Experts of a small language model.
Experts: 256 experts in each of 14 layers, 48 clamped SwiGLU neurons an expert, 8 picks a token, a softmax router, a shared expert of 64 neurons.
Below are experts of layer 2 (counted from 0) of a mixture-of-experts language model. Rows are named gate (a neuron's input weights, with its number), up (a neuron's input weights, with its number), down (a neuron's output weights, with its number) and show model dimensions 0-223. Each number is 128 + 24 x the weight over its row's rms, rounded and kept within 0 to 255.
Before each expert's rows: "comes after" lists some tokens at least twice as common just before its tokens as in all text; "raises" lists some tokens whose logits its average output raises strongly, later layers aside. This comes from a sample of Wikipedia text that the model never trained on. Tokens count by the router's weight.

# expert 70
comes after: " as", " is", " with", " of", ".", " for"
raises: " year", "pr", "head", "ug", "ware", " season"
gate0 [186 141 156 129 133 118 136 131 114 144 151 149 120 110 151  80 140 119 130 128 166  89 127 139 157 166 131 109 109 137 150  96 160 155 174 114 145 148  92 122  93 131 129  97 154 153  87 158 138 133 139 133 104 159 102 137 140 141 107 135  99  91 134 120 152 168 126 144 131 129 127 121 140 140 127 158 111 106 146 113 162 101 128 175 142 169 146 145 131 133 108 114 157  87 179 129 133 130 110 108 119 121 146 117 145 191 129 150 124 147  85 132 170 115 136 120  86 152 127 138 127 153 170 161 175 143 171 114 137 147 135 129 159 139  99 136 161 139 105  91 142 164 148 114  60 120 118 158 126 153 107 140 102 179 125 174 116 174  95 135 147 167 107 119 102 127 134 113 156 139  56 165 126 116 144 144 124 128 153 113 110 117  94 122 137 117 156 166 135  97 153 130 136  88 113 135 154  97 128 127  90 133 149 154 151 114 130 117 107 133 106 122 146  97 135  94 170  92 145 145 104 136 145 122]
up0 [155 139 128 153 116 137 140 135 119 117 170 165  96 122 129  73 145 108 129 109 132  90 128 135 126 158 123 125 146 112 139 105 170 124 116  82 120 114 121 107 120 130 125 108 154 142 112 147 181 149 119 133 137 127 138  97  99 127  93 148 133 122 136 117 146 155 133 146 158 136 121 143 170 131 109 167 119 129 140 121 148 162 145 106 139 150 124 128 104 136 134  94 137 117 153  92 118 114 131 122 120 158  96 136 163 170 173 123 125 144  70 129 178 134 157 156 140 110 148 148 134 184 126 136 190 149 178 112 125 185 166 152 132 164  88 140 167 118 118 121  88 170 137 133  95 103  93 147 159 129 153 176  89 148 141 140  96 143 124 146 112 136 131 124  85 129 144  70 168 134  88 143 129 123 143  97 121 108 161  93 121 115  97 116 157  81 133 130 138 104 138 148 143 105 142 127 160  92 128 123 112 143 109 115 129 102 182 139 137 124  71 136 157 124 166  87 161 111 132 106 118 124 122 122]
down0 [162 111 137 166 165 169 163 145 133 122 145 113 137 105 120 107 156 131 197 107 137 149 111  78 160 133  91 145 144 118 124  98 130 109 116 141 164 154 122 144 112 100 106 135 161 147 130  98  88 118  97 127 193  90 126 108 114 147 137 159 138 163 121 132  99 130 151 117 130 124 106 128  94 149 115 106 157 148 166  79 120 145 166 102 122  93 120 131 131 104 117 126 125 108  93  81 133 151 142 140 157 157 148 164  89 116 123 117 118 156 142 144 165 166 152 122 123 112 180  90 143 131 136 129 158 154 133 112 166 171 160 150 126 122 158  83 165 144 124 128 101 148  98 159 128 109 140 144 126 129 149 158 144 137 155 156 120 134 153 131 115 125 153 112 144  98  96 105 111 105 162  95 101  72 135 112 113 119 172  94 108 118 173  88 128 109  82 145 172 125 150 128 133 145 143 111 108 157 118  91 100 154 129 117 108  91 118 105 139 133 109 108 127 114 125 115 137 126  96 115 128  95 131 100]

# expert 86
comes after: " of", ".", "-", ",", "″W", ":"
raises: "ams", "por", "ases", "ac", "pl", "af"
gate0 [145 139 147  57 122 122 112 145 175  98 125 161 154 108 108 140 115  85 128  84 125 110 122 118 138 106 108 159 112 144 133 115 112 145 129 147 147 124  96 125 130 157  95 131 124 148 104 140 134 157 151 107 152 160 143 101 141 135 155 121 106 128 169 141 126 161 124 119 139 103  98 146 143 124 134 153  74 119  89  91 177 114 120 129 118 110 113 121 133 171  90 133 167 140 179 123 145 145 161 146 146 121 111 111  78 159 170 122 137 146 124 117 114 127  73 144 103 140  96 100 161 122 156 136 130 124 133 162 133 145 106 128 113 117 131 115 127 109 101 128 110 160 117 132  85 125  94 121  96 123 121 142 124 154 172 128 138  89 131 114 170 120 168 134 104 143  97 160 172 157 133 117  97 156  95 148 172 103 104 125 102 108 136  90 115 151 131 140 120 162 118  92 161  96 123 126  94 144  89  76 157 110  97 149 148 124 137 149 113 164 183 140 114 112 126 144  59 124 147 128 105 157 123 135]
up0 [138 162 175 121 117 103 113 135 148 107 144 146 125  96 111 136 113 103 137 125 142 143 103 132 134 119 128 157  98  85 144  85 134 136  90 143 128 134 113 116 127 117 105  83 105 149  99 159 125 148 131 155 188 145 124 116 135 129 135 160 107 120 170 153 125 152 139 135 130  95  99 124 146 133 123 169  78 112 107 172 135 118 127 122 142 117 125 122 122 142  88 156 155 176 137 101 176 122 154 122 146 157 108 118  77 142 119  95  95 169 119 118 128 148 163 144 146 133 141 115 176 145 137 134 156 124 121  84 144 114 131 146 143 125 102 111 107  85  99 151 126 135 102 137 103 124  79 134 107  98 140 141 134 154 156 126 143 101 134 136 149 114 172 143 115 141 139 111 206 173 110 102  99 115  97 131 148 111 140 107  96  83 146  58 161 109 128 139 114 126 117 119 146 110 150  85 129 157  91 123 105 137 144 156 112 134 159 161 135 158 146 135  90 127 139 154  65 138 133 154 142 154 167 104]
down0 [139  92 169 144 166 127 146 130 142 148 134 156 149 130 148 113 128 135 132 169 155 124 122 151 170 156 116 119 138 185 176 140 126 114 137 111 136 114 111 148 131 171 109 110 110 121 115 118 119 101 118 134 136 127 117 168 117 176 133 137 113 121 123 141 155 106 131  98 134 143 154 173 156  97 119 127 109 106 160 132 140 117  78 151  56 149 127 141 172 120 150 112 105  72 139 166 142 149 110 145  78 156 155 192 127 132  94 122 143 148 162 147 153 153 170 108 111 150 120 142 151 123 140 145 161 107 118 149 139 108 123 128 100  94 125 169 129  97 144 149 116  87 113  99 120 141 141 139  93 157 135 134 153  82 129 121 127 133 145 115 120 135 149  99 151 134 116 104  93  98  99 129 125 111 148 146 129 131 143 135 141 146 154 126 148 167 113 105 128 109 134  77 144  94 131 153 181  58 109 107 121 134 121 138 126 119 119  84 138  85 147  97  94 203 140 126 105 139 117 136 136 143 108 116]

# expert 99
comes after: ".\n\n", " |", ",", "\n\n", " |\n\n", "==\n"
raises: "Other", "Rec", "Over", "Not", "Ph", "International"
gate0 [181 133 121 106 106 180  93 137 112 116 119 124 138 115 146 122  87 136 151 139 166 161 144 136 145 157 135  83  86 147 171 137 164 140 146 146 170 107 111  82 127 123 138 135 138 141 116 175 131 116 137 126 106 161 127 164  91 145 146 141 154 134 133 126 121 134 120 120 103 135 129 125 131 156 145 131 100 127 147 120 114 145 134 148 125 130  85 102 140 153 162 125 133 144 161 146 118 170 108  93 124 150 118  76 177 127 154 175 106 152 102 150 153 124  79 172 118 101  83 125  94 148 115 146 182 125  94 113 122 118 115 108 129 131 148  77 131 101  68 139 147 142  98 103  95 109  97 144  75 135 185 133 155 139 128 112 142 118 117 117 140  97 170 106 126 122 128  91  95  89 114 113 123 141 117 121 124  94 160 147 115  96 122 150 109 134 140 139  99 133 114 150 118  86 146  85 117 144 115 157 113 139 130  99 166  83 164 113 132 102 172 117 159 107 111 145 115 122 125 149 113 133 146 140]
up0 [ 89 177 110 123 134 127 116  96 126  95 142 138 175 105 128 132 118 132  93 128 137 120 160 108 140 169 115 151 125 153 164 155 146 168 109 148  96 113 120 114 132 147 115  84 131 163  91 112 116 154  93 132 129  82 128 154 101 153 144 171 123 131 150 110 108 117 118 121 128 149 125 111 137 125 173 129 136 148 161  74 136 121 141  95 155 155 147 110 126 145 141 143 148 111  85 132 122 146 145 122 164 121 159 136 134 157 125 121 152 152 129 148 146 140 137 134 160 146  98 124 150 117 146 104 131 114 108 127 116 132  98 130 155 155 137 129  76  79 150 151 177  49 174 114 113 163 106 118 112 102 112 163 139 122 145 127 129  88 117  78 147 125 152  84 128 136  97 157 114 115 135 153 103 129 130 112 134 102 183  66 143 151 132 129 113 131 112 111 144 136  67 105 151 156 108 128 115  95 128 151 138  91 115 119 144 106 109 110  79  90 128 130 114 108 153 151 111 107 105 139 116 148 173 174]
down0 [133 113 158 131 157 125 113 151  89 156 138 105 113 131 114 123 112  71 121 152 123 126 136 114 191 119 118 112  78 139 106 135 136 138 145 113 144 115 152 132 144 134  80 113 133 106 158 125 153  96 127 168 123  95 113 150 119 190 138 118 142 108  94 145 118 124 130  93 116 138 181 119 119 111 143 129 126 116 163 158 120 149  90 120 112  99  69 129 127 158 134 117 169 145 164 146 118 140 143 120 151 107 131 117 132 117 138 135 158 124  86 150 141 111 111 109 150 121  68 126 136 128 157 120 154 117 158 133 160 111 137 162  96  99 134  83 152 144 138 175 172  82 118 131 131 158 179 119 162  95 136  97 109 162 167 144 117  97 175 160 141 170 135  86 129 125 114 119 149 120 114  94 140  75 131 145 132 155 142 130 168 119 152 126  79 137 147 168  84 106  94 145 104 139 138 140 181 143 134 131 126 127 113 110 118  89 107 131 140 122 121 129 104 146 144 137 134 158  99 105 115 134 166  96]

# expert 210
comes after: " of", " in", " to", " for", ".", " on"
raises: " same", " latter", " final", " last"
gate0 [133  92  86 159 105 138 143 124 133 110 129 139 141 126 149 103 145 164 140 117 137  87 129 149 134 114 149 147  91 113 125 121  95 166 138 113 177 126 146 142 117 145 143 126 146 114 119  98 195 132 133 169 120 104 138 139 137 149 134 135 106 161 138 148  99 127 126 114 100 145 125 101 112 137 127 121 150 142 120 134 144 147 120 182 171 136 131 160 130 120  81 111 163 142 104 110 109 182 126 144 148 138 116 124 138 162 136 124  98 101 158 171 170 176  77 139 146 155 129 150 123 139 132 129 159 151  67 185 154 142  91 131 126 155 153  73 147 147 129 122 165 133 151  99 114 153 164 155  88 159 113 125 118 137 140 144 123  81 161  80 142 170 119 116 182  87 135 136 106 134 142 139 104  96 126  91 126 110 143 108 141 129 119 126  78 105 137 142 133 146 129 139 152 118 115 124 132 101 107 143 137 129 133 166  80 111 156 112 125 127 129 171 147 164 106 147 108  94  99  91 174 132 137 142]
up0 [147  96  74 162 108 148 141 121 153  96 124 117 150 135 140 107 129 155 153 100 124  94 102 153 126 112 129 138  80 127 136 166  69 149 148 142 158 118 150 154 115 183 136 127 116 114 146 120 166 131 119 178  99 119 122 156 127 138 139 130 134 157 133 153 106 116 112 110 124 127 116 102  96 142 152 122 150 131 131 114 144 144 153 179 182 149 132 137 112 141  85 120 171 119 121 102 105 165 147 135 125 145 115 121 129 154 125 130 105  95 148 160 164 159 103 167 125 149 157 155 128 138 136 118 150 135  77 179 168 137  96 141 111 145 154  58 141 148 106 118 153 127 138 101 118 147 136 154  85 132 113 142 122 146 125 132 136 108 165 115 146 158 136 122 188 100 133 143  97 138 157 142 105 120 100  97 121 120 122 116 148 117 149 128  83 111 161 144 111 176 132 160 157 123  99 122 154  94  97 123 136 142 113 135  96 133 148 118 135 130 150 161 121 161 107 177 119  96 125  72 178 157 139 149]
down0 [155 132 138  89 131 126 149 119 119  97 113 131 113 154 121 155 102 124 127 149 119 148 127 119 115 123 160 144 137 120 106 187 127 110 133 135 147 141 155  87 143 115 131 165 120 166  94  95 131 107 133  97 127 146  94 106 146 126 128  23 131 175  97 145 163 127 141 108 130 109 121 133  94 154 116 108 129  89 124  97 116 117 147 100 142 130  96 134 117 102 119 109 113 114 147 170 132 128 105 104 120 121 148 133 111 150  97 143 134 178 141 138 116 117 126 126 108 113 121 120 142 102 117 120  90 136 161 108 163 162 151  31  91 130 143 127 159 118  90 149 103 144 143 130 175 168  95 133  94 120 143 111 107  90 113 135  88 122  86 150 161 140 174 158 104 130 145 163 137 111 135 166 103 114 129 162 118 144 100 109 137 122 140 118 161 176 140  98 146 130 152 122 118 120 101 155 181 156 117 141 114 111 112 124 117 138 116 120 104 111  95  77 117  94 157 139 122 117 126  99 152 117 134 149]

# expert 218
comes after: " |", ":", "-", ".", ",", ";"
raises: "EP", "AC", "&", "CC", "FC"
gate0 [130 131 184  95 124 163 120 103 107 125 172 160 141 148  87 161 101 151 114 118 157 137  93 132 121 155 140 116 119 108  95  86 145 119 131 120 142 129 141 126 148 109  64  99 165 133 124 115 125 145 158 136 140 141 140 147 151 116 116 133 151 142 128 107 112 139 151 146 107 131 132 132 147 131 121 148 124 112 136 118 137 103 124 120 143 148 129 158 122 130 164  85 160 164  79  96 162 129 166 116 130 171 127 115 149 114 165 137 131 147 121 111 105  99 163 137 118 115  89 112  99 146 141 146 117 182 136 145 118  29 149 124 101 114 104 109 127 116 122 112 156 159 112 154  82  92 132  98 109 112 142 146 131 131 134 106 117 153 100 116 119 132 134  80 177  76 133  61 135  92 107 115 155 131 130 128 121 135 148 100 112 105 119 137 105 105 130 150  93 111 146 181  89 144 114 137 151 134 133 134 135 102 156 105 145 120 152 106 141 139  74 151 141 104 115 174  84  93 127 127 105 114 163 114]
up0 [114 144 191 136 122 144 114 125 107 123 125 115 150 114  81 117 119 149 127  90 157 121 107 113 124 142 129 112  92 122 120 128 147  93 121 138 134 125 149 129 130 150  90 154 141 162 114 130 117 145 125 138 128 171 137 110 154 103  96 126 144 102 128 158 153 150 125 148 133 127 141 140 122 138  93 141 128 113 104 127 113  94 168  97 125 147 141 100 133 128 110 118 132 138 154 121 184 101 117  99 105 125 128 113  92 124 118 129  86 138  91 153  98 114 151 147 116 137 158 126 132 158 160 148 139 157 128 120 147  44 149 139 152 132  99 116 163 131 118 131 148 187 106 131  81  47 114 146  82 117 156 138 125 125  96 109 118 113 132 151 150 129 165  67 115 145 182  88 115 101 103  69 129  99 108 156 135  80 138  96 138  93 125 103 121  68 136 153  97  97 150 154 112 147 110 128 140 155 142 104 121 126 171 125 116 126 137 170 153 106  99 134 120 162  92 155 144 114 136 129 134 132 119  96]
down0 [146  98  99 155 136 128 104 131 118 155 169 122 116 119  72 142 123 126  97 103 153 120 104 141 149 146  74 121 119 109 125 128  77 130 154 141  90 114 131 138 133 121 121  74 128 130 122  89 127  73 116 142 102 155 193 138 146 151  84 152 129  93  98 137 127 160 111 107 124 152 156 129 129 149 124 120 120 151 108 154 103 182 144 126 134 101 126 147  96 133 166 119 119 107 182 174 161 134 148 116 100 128 144 118 107 186 124 157 138 132 153 159 164 124 130 213 137 130  89 168 127 117 148 129 170 136 136 139 147  98 138 119 122 151 123 121 128 139 120 135 140 170  93 136 123  90 105 134 165 127 143 115 111 101 150 134 132 115 137 107 127 134 143 144 142 132 159 128  93 120 133 114  81 147 151 163 141 130 114 106  98  86 134 162 141 102 123 135 121 146 122 148 163 115 109 148 152 105 153 140 144 134 135 193 126 128 159 103 155 104 137 120 132 137  90 149 135 129 145  95  84 106 129 183]

# expert 245
comes after: " |", ":", ".", ",", "-", "|"
raises: "GB", "if", "akes"
gate0 [142 134 130 141 130 129 118 102 138 108 132 138 126 164 100 128 112 123 114 147 144 116  84 157  74 121 114 132 160 105  87 122 126 159 164 167 127 130  62 121 167 140 121 114 100 128 123 150  89 123 118 182 116 179 109  87 134 121 122 171 123 168 125 153 128 140 114 131 115 142  74 156 110 167 125 121 115 115  82 124 123 153 124 150 126 146 105 131 168 122  94 108 118 132  95 102 139 169 129 159 150  70 119 170 157 154 150 115  49 135 129 118 165 147 137 111 126 105 127 188 152 128 103 142 112 114 146 102 140 139 120 122 115 145 130 121 122 102  98 132 113 154 162 119 121 132 139 141 140 117 129 163 139 177 134 124 130 155 123 151 135  86 131 114  89 126 113 134 136 146 164 112 135 131 107 116 121  89 122 120 153 144 123 106 110 142 159  79  84 115 114 114 108  65 119 137 134 102 122  95 133 129  75 117 167 156 114 156  97 157  97 113 123 130 112  90 134 125 102 102  86 145 144 143]
up0 [150 131 101 102 157 145  85 110 148 150 109  94 146 129 120 142 119 129 103 101 136 117  95 114 173 130 138 120 167 151  92 119 110 121  77 128 158 140 119 145 113 122 147  95 113 170 140 127 162 146 150 149 101 186 163  64 159 135 169 153 125 144 157 153 135 134 130 108 140 110 146 133 100 175 120 112  87 155 112 139 151  96 160 142  97 168 119 149 151 114 122 147 172 103  55 130 126 105 153 160 109  75 117 145  89 151 131 126 101  96 164 156 101 112 111 125 128 131 146 128 112 151 170 125 154  96 139 138 124  98 131 145 124 143  94 103 143 119 109 132  95 134 149 108 142 107 103 156 123 111 104 139 132 115 127 121 139  75 129 151 157 122 128  89 101 127  78 170 107 137 121 114  98 102 115 135 151 128  99  94 124 139 108 134 137  81 109 138 114 118  89 142 130  69 138 136 140 159 138  95  93 137 109 108 146 143  95 142 136 142 136 113 118 146 130 137 129 135 159  96  71 119 124 152]
down0 [116 128 147 116 116 130 135 109  96 138 161 111 109 137 130 149 106 120 132 157 131 135  97 147 161 126 115 123 104 110 164 110 118 112 156 131 128 148  96 121 112 147 163 120 159 133 152 164 146 115 164 142 131  91 105  85 157 108 109 141 128 117 111 141 148 108  92  95 150 146 111 130 164  96 167 130  97 111 128 147 108 138 126 112 109 115 103 130  88  74 166 169 147 110 100 148 137 112 103 153  67 120 136 101 149 129 132 160 136 162  93 156 127 143 107 135 147  96 102 101 164 113 137 160 135 153 137 109 102 145 156 112 140 172 127 122 160 121 141 152 120 124 118 140 145 118 152 120 136 135 123 121  91 140 139 142 174 175 138  94  90 122 108 123 190  98 123 172 148 135 122 129 110 120 174 143 131 118 133 122 146  94  93 120  71 119 117 103 153 157 106 169 142  36 151 143 133 115 109 138 100 133 148 160 120 126 100 105 110 122 156 151 103 121 160 105  85 115 114 182 168 125 114 158]

# expert 242
comes after: " |", "-", ".", ",", ":", " of"
raises: "un", "r", "ip", "ol", "est", "an"
gate0 [118 120 150 161 137 152 187 116 101 162 136 135 131 100 106 143 144 114 107  90 138 131 144 176 128 150 102 107 121 113 121 147 122 128  91 132 118 202 113 155 108 145 100 119 115 100 143 134 135 104 127 117 111 146 188  76 116 156  99 103 126 155 168 152 127 161 151 141 142 115 130 165  88 137  97 148 112 118  92 154 128 118 115 157 112 140 140 103 162 109 133 114 134 110 149 121 150 112 168 117 136 126 120 143 105 152 106 129 150 108 115 116 120 100 131 162 142 115 127 155 109 153 173 135 155 113 130 115 142 125 147 171 115 173 114  76 103 140 107 170 149 138 119 104 118 131  82 158 107 122 124 113 124 118 159  82 118 116 175 127 138 106 163 110 115 117 134 128 109 147 170 100 118  95  85  66 163 151 147  59 141 146 102 108 136 114 138 162 129 108 120 165 123 113 116 130 123 107 136 109 127  77  88 165 123 113 140 128 107 144 119 134 140 155  91 161 132 114 101 107 143  84 112  97]
up0 [169 100 106 128 132 188 137 109 125 135 166  99 133 100 108 138 148 146 100 144  82 111 110 163 111 164 127 102 143 101 136 108  87 166 142 158 113 147 118 112  90 140  99 116 126 134  96 120 139 158 133  96 117 143 138  93 156 162 155 113 154 126 142 127  96 114  98 127 120  84  80 138 129 139 108  94 137  80 113 110 152 116 132 140  86 155 107 148 117  98 166 124 118 148 121 142 138 171 143 104 127 126 128 126 101 169  91 140 145 145 121 120 123 145 136 156 127  81 122 191 150  98 107 135 173 124 116 140 120 165 140 101 123 153 105 130 154 116  98 174 154 122 107 129  98 116 114 109 122 143 109  97 143  74 166 125 108 137 148 113  92  87 126 141 117 126 137 139  98 131 187 126 105 144  99  84 132  91  81 117 131 111 127 140  92 141 119 148  98 138  92 117  96 116  67 116 131 132 136 116 126 140 113 140  90 133 114  96 167 108 121 127 114 145 116 153  99 125 123  97 134 107 186 114]
down0 [ 69 147 147 167 157  96 173 154 121  96 157 134 128 123 135 115 107 110 135  86 153 155 115 149 121 148 119 130 124 155  97  99 131 114 123 130 132 156 160 139 101 150 108 134 142 136 122 118 132 111  74 163 143 100 219 159  85 135  55 181 140 110 107 134 128 155 167 124 168 143 131 143 118 114 104 121 139 138 146 150 123 126 130 119 158 114 150 113 113 128 119 136 101 123 138 143 141  95 122 105 159 163 133  82 128 132 131 140 127 128 157 157 156 142 130 145 133 118 164 102 121  94 138 114 125 128 129 121 169  99 149 205 102 124 133 105 136  95 159 127  91 135 145 140 134 131  90 166 131 121 153 130 100 123 113 142 155 135 164 141 165 173 130 118 122 146 162 124 145 128 106 117 134  77  97 110 156 178 152 159 107 153 138 110 173  79 143 140 153 112 114 138 135 166 124 114  95 127  92 119 149 114 109 147 145 141 145 116 121 121 117 109 130 129 138 167 110 117 102  95 104  94 103 134]